From a checkpoint of a small mixture-of-experts model trained on Wikipedia: 11 layers, 4 picks a token.
Below are experts of layer 3 (counted from 0) of a mixture-of-experts language model. Rows are named router (the router's row for the expert), up (a neuron's input weights, with its number) and show model dimensions 0-55. Each number is 128 + 32 x the weight over its row's rms, rounded and kept within 0 to 255. Numbers have three digits each.
After each expert's rows: a language model's description of what the expert responds to. This comes from a sample of Wikipedia text that the model never trained on.

# expert 27
router:073122151100070156100064151130100112176162173128185147105096159116131161147151127086139096107153169131114117085149076142140174167111133109106122124152164174108100070139
up0:078136179121154147111101144141155188189180148072175129175148150127187140123106143090149107081122179089176169161119133131120093070164096123133099154121119113155170128098
up1:119158154105140106154122058135146115131136121139147162095076166158182113154140170129138074123104173148118146140105112122116186124123100188201100144122066092208106143082
up2:192154160115103128130155096095131116157117146118156131034110118115116144179134129133168053152132103112175087121126177140165119154085129078143149056099148081144035087157
up3:137091115090167109131147168134130134097146187141177089096071085138063120071177171177162124207157170146140104175147108081108126123132132098123162103057122134146207121134
up4:077121081122139162103115149106197160168071149095111129110154040108055113105154116123134118103125200055094138163117069152151140145147110084138135152099171096134117095139
up5:124151138116155082111135108179129146124119131120133148144128123121119081148180088148172157120113118159113154111131139122120145170116074097126149087113099132129133111199
up6:184184107076136146119121157105079133131134174151148140118120115096073090084141061104105135101165169110168131110118116138133114113147114068138132125103075114148106136124
It responds to: Prepositions, especially for. Prepositions like for, in, of, on, to in organization names and phrases like Society for, known for, demand for, plus table pipes.

# expert 14
router:112135108100100161175166155115125086142160157101127083084104150150146167135158127097152085097162173140159104101152079161161145131178086117102101122092164150164117084150
up0:158148142155085165095157132125141077103210101138111118119117075104164156126069105165110123139175099124120146143093072105175117129110109054107111144104106085140132133127
up1:149211186119147081130158108147138096130111128087110154174145160123131120118084134177174095141163143141121124103115109115129104136144082095149099092160115152185132083160
up2:058125167115162112111128141113034104068132161086142068033113147081141083135164084137083132136144107148166105108188098087120118096156131184095109114010161102134128173197
up3:102120145108148147142135146148126147097172114181184103082146069140098148139146115144165150110161188048132086200115169126159171080175146100110144169144121111090137104132
up4:146188133176157087164099117198149069083160082148134080144126111130145147177115111104103104067130098125115163141141129132126116154152134107199082114193115162148158078149
up5:115102140150096093122075125108185127124151118147086147061093146135158137127112154139163140122155198112108145082098154161059142118136132126147159177153229139147176131141
up6:113126110145169123131147144110115136111176154086056107130100088141091094139141132167167162116139180088122130077170173115161119146131103144150182151109126151099162102175
It responds to: Name starts, non-Latin bytes. First bytes of non-Latin scripts (Devanagari, Bengali, Thai, Tamil) and capitalized name starters like New, United, South, National, K.

# expert 7
router:098073062134104129076145146106197086140137149079118096094130192129150113073141182145149103106133101173183125075155118215170106131148141126069092093148179133150089135143
up0:128083139163103152057115114093135108137084114176120085183091093145060114151169155207156071144085080115107108171150157165142163080107087088061105124045082069099104150111
up1:156099138101106156181155205134103125116093089126163187106080082162070102124157121151124183092122058139076155109162151152113089112135174093108091075127102162154125134101
up2:160047114100149089106102148121092197162161136142072097133136098144067072101132127127203156130183155141187095128114166143128096094109114138142109092072139069162132127116
up3:113150142159103069188133089121138178144166144104146118087165145106121129152141119099123093155148100130125119103177125106125151118086154158176168157108123149197175113143
up4:116168084124086159125161109157114099188106052124124138140157145147087157099072159158154114132195096147134058057169111162128108148154099157116122038148099122127105136092
up5:156186146159155090166111112122077189171061106078119104073191113082110095115149127092158109192138129070082104175151148124099049139118100172128119153092100147120140139128
up6:176151169095169125129116170170112145064057137099135120104140166098133148098136144130144104092076100149178131045221171134121119124160106150141165072181131096131113093125
It responds to: Articles and determiners. Articles and possessive determiners starting a noun phrase, mostly the, a, The, his, its, often after of, in, for.

# expert 30
router:133102103113108137158128159122138133090145147141122114128207155123165093136122137084087112129133140221162116163148104183079155155137148150114143097142153094113074118088
up0:168111119160140161195105086125142130156133124124155097129112096154121208170123136124133144149147108094110149153162176134167161119161158153094073121164143086137104128143
up1:157121097147150148120078111132127084112106155121126158086148154123140142114127110086123100113091158156128173110121129133055170110161152097072140113174103078117203102207
up2:103150162115158140163097161088194113096135108129082091114152146144118175062136135155201137086198134124150115137107100063119106119144156164108131149059143104122159105159
up3:169097126116135148136144192166129142122128170140104131206158131148164122102191122139159089153130141125104082168179113139110144164119121110139125158122145166153079138090
up4:138067128172197155193136143097095122121105114160120141109124143145165150136170158122092135143165137100136125130134149126105088116115149125133130176089142107088163126093
up5:087118126141133131129129117160162149132105162120156150116174115131163137090168180158147128142074142120159142098149101154161113161110120148209104124075147078173126205119
up6:144123131167131149148110179181126075129190174164134124161135171129080094087136118054162101141140153152123129113131131123159102196099118159065150128185117168137111067136
It responds to: Colons after labels. Colons after field labels in infobox-style lists and times, e.g. Motto:, Usage:, Born:, plus ° signs and including.

# expert 25
router:108114149111078130157123169105087102146144135132137156104105165110134134130166137091104103132138136125151081121189091126164145083111122174093119116104188170198097073144
up0:078090172121099077122113131138140131144152127158152140135105141127109119137150107157156102112090117128166150050123117127133123114138147172143181078139160060109117179104
up1:120092153141125137131104130092112192092128115098096109063126137114100160135184082111159132119149122128156117126178107137156113120118142161166099106096166108155103136154
up2:095151147204134122111143136103148160140086099107124120140126106119181067193164103117163141115155122135131089181151149086194103120138146079093176170109144121110095082078
up3:133158127111099054116123137095150111140131156151118073088114184108136101157122114147142111138115101142163023193152131145200121146121121118091161116087153154132119095037
up4:143149158152109116089169161129178103144116081128123099092137092141168137082110176139191141156146120108151153134123111129130139091160052093130112179155118176086096125114
up5:099111150115156139126185104141141152169117140149128112193117174156151138102105106163164109105100150119149069187214088104170119122124185127072122142158126169118178109147
up6:153132179122163172172136155090158132123126119125083108113146128055095110174098122100141167124125106178135072187108121121127123085136157046151116132149079122163115130169
It responds to: Name-initial letter pieces. First letter or first two letters of a split name or rare word after a space or hyphen: Z-iniare, Ch-ievo, P-NS, Sh-reeram.

# expert 9
router:109122179047114127164115159134165112161127175113120092106125187179110165098132137106185106105139170122130076056171113157119162187236052121118119135088124095090123103162
up0:183114146138123119071080225136083132132133154128119043146132087145145102106106141186172149109146140157118090115167147158143027188163154152049120109121132172078142107142
up1:082098122183119141101097106081157129121152193176120134152069206177187139112135164169162141128143144095150120067115165142163135068118162131126123128088062113119129146094
up2:188103125118139095053167106097199162161128149150112083147131173159138077129170138150133159159168091176118154094143198132145124091046112194138070169087105084144104134146
up3:155159184161106163179080112145080197148111128129127087099114104142166144140132140130141078096150153110146131094092111089123175193157172162126130136160137099131091167111
up4:140174129138128113080148102131123109094092121074161179112064129118048097113145146154166158183129093144143185100144160124154080119154080141127120185077106152156131137138
up5:050164113160163099182156119125159125119181173133119080096158086164093112169151142146119115125089109097158140157132134197116142084162119142091066076145115066129125141100
up6:096137145125140065098156105123132130109132147150202116098157110149131170114109141107131091134170161181105101072120172146182158144146175090058141142158109078163125079111
It responds to: Names and nationalities. Place names, nationality adjectives and people's first names or surname pieces in lists and tables: American, York, Netherlands, Romanian, Frank, Kate.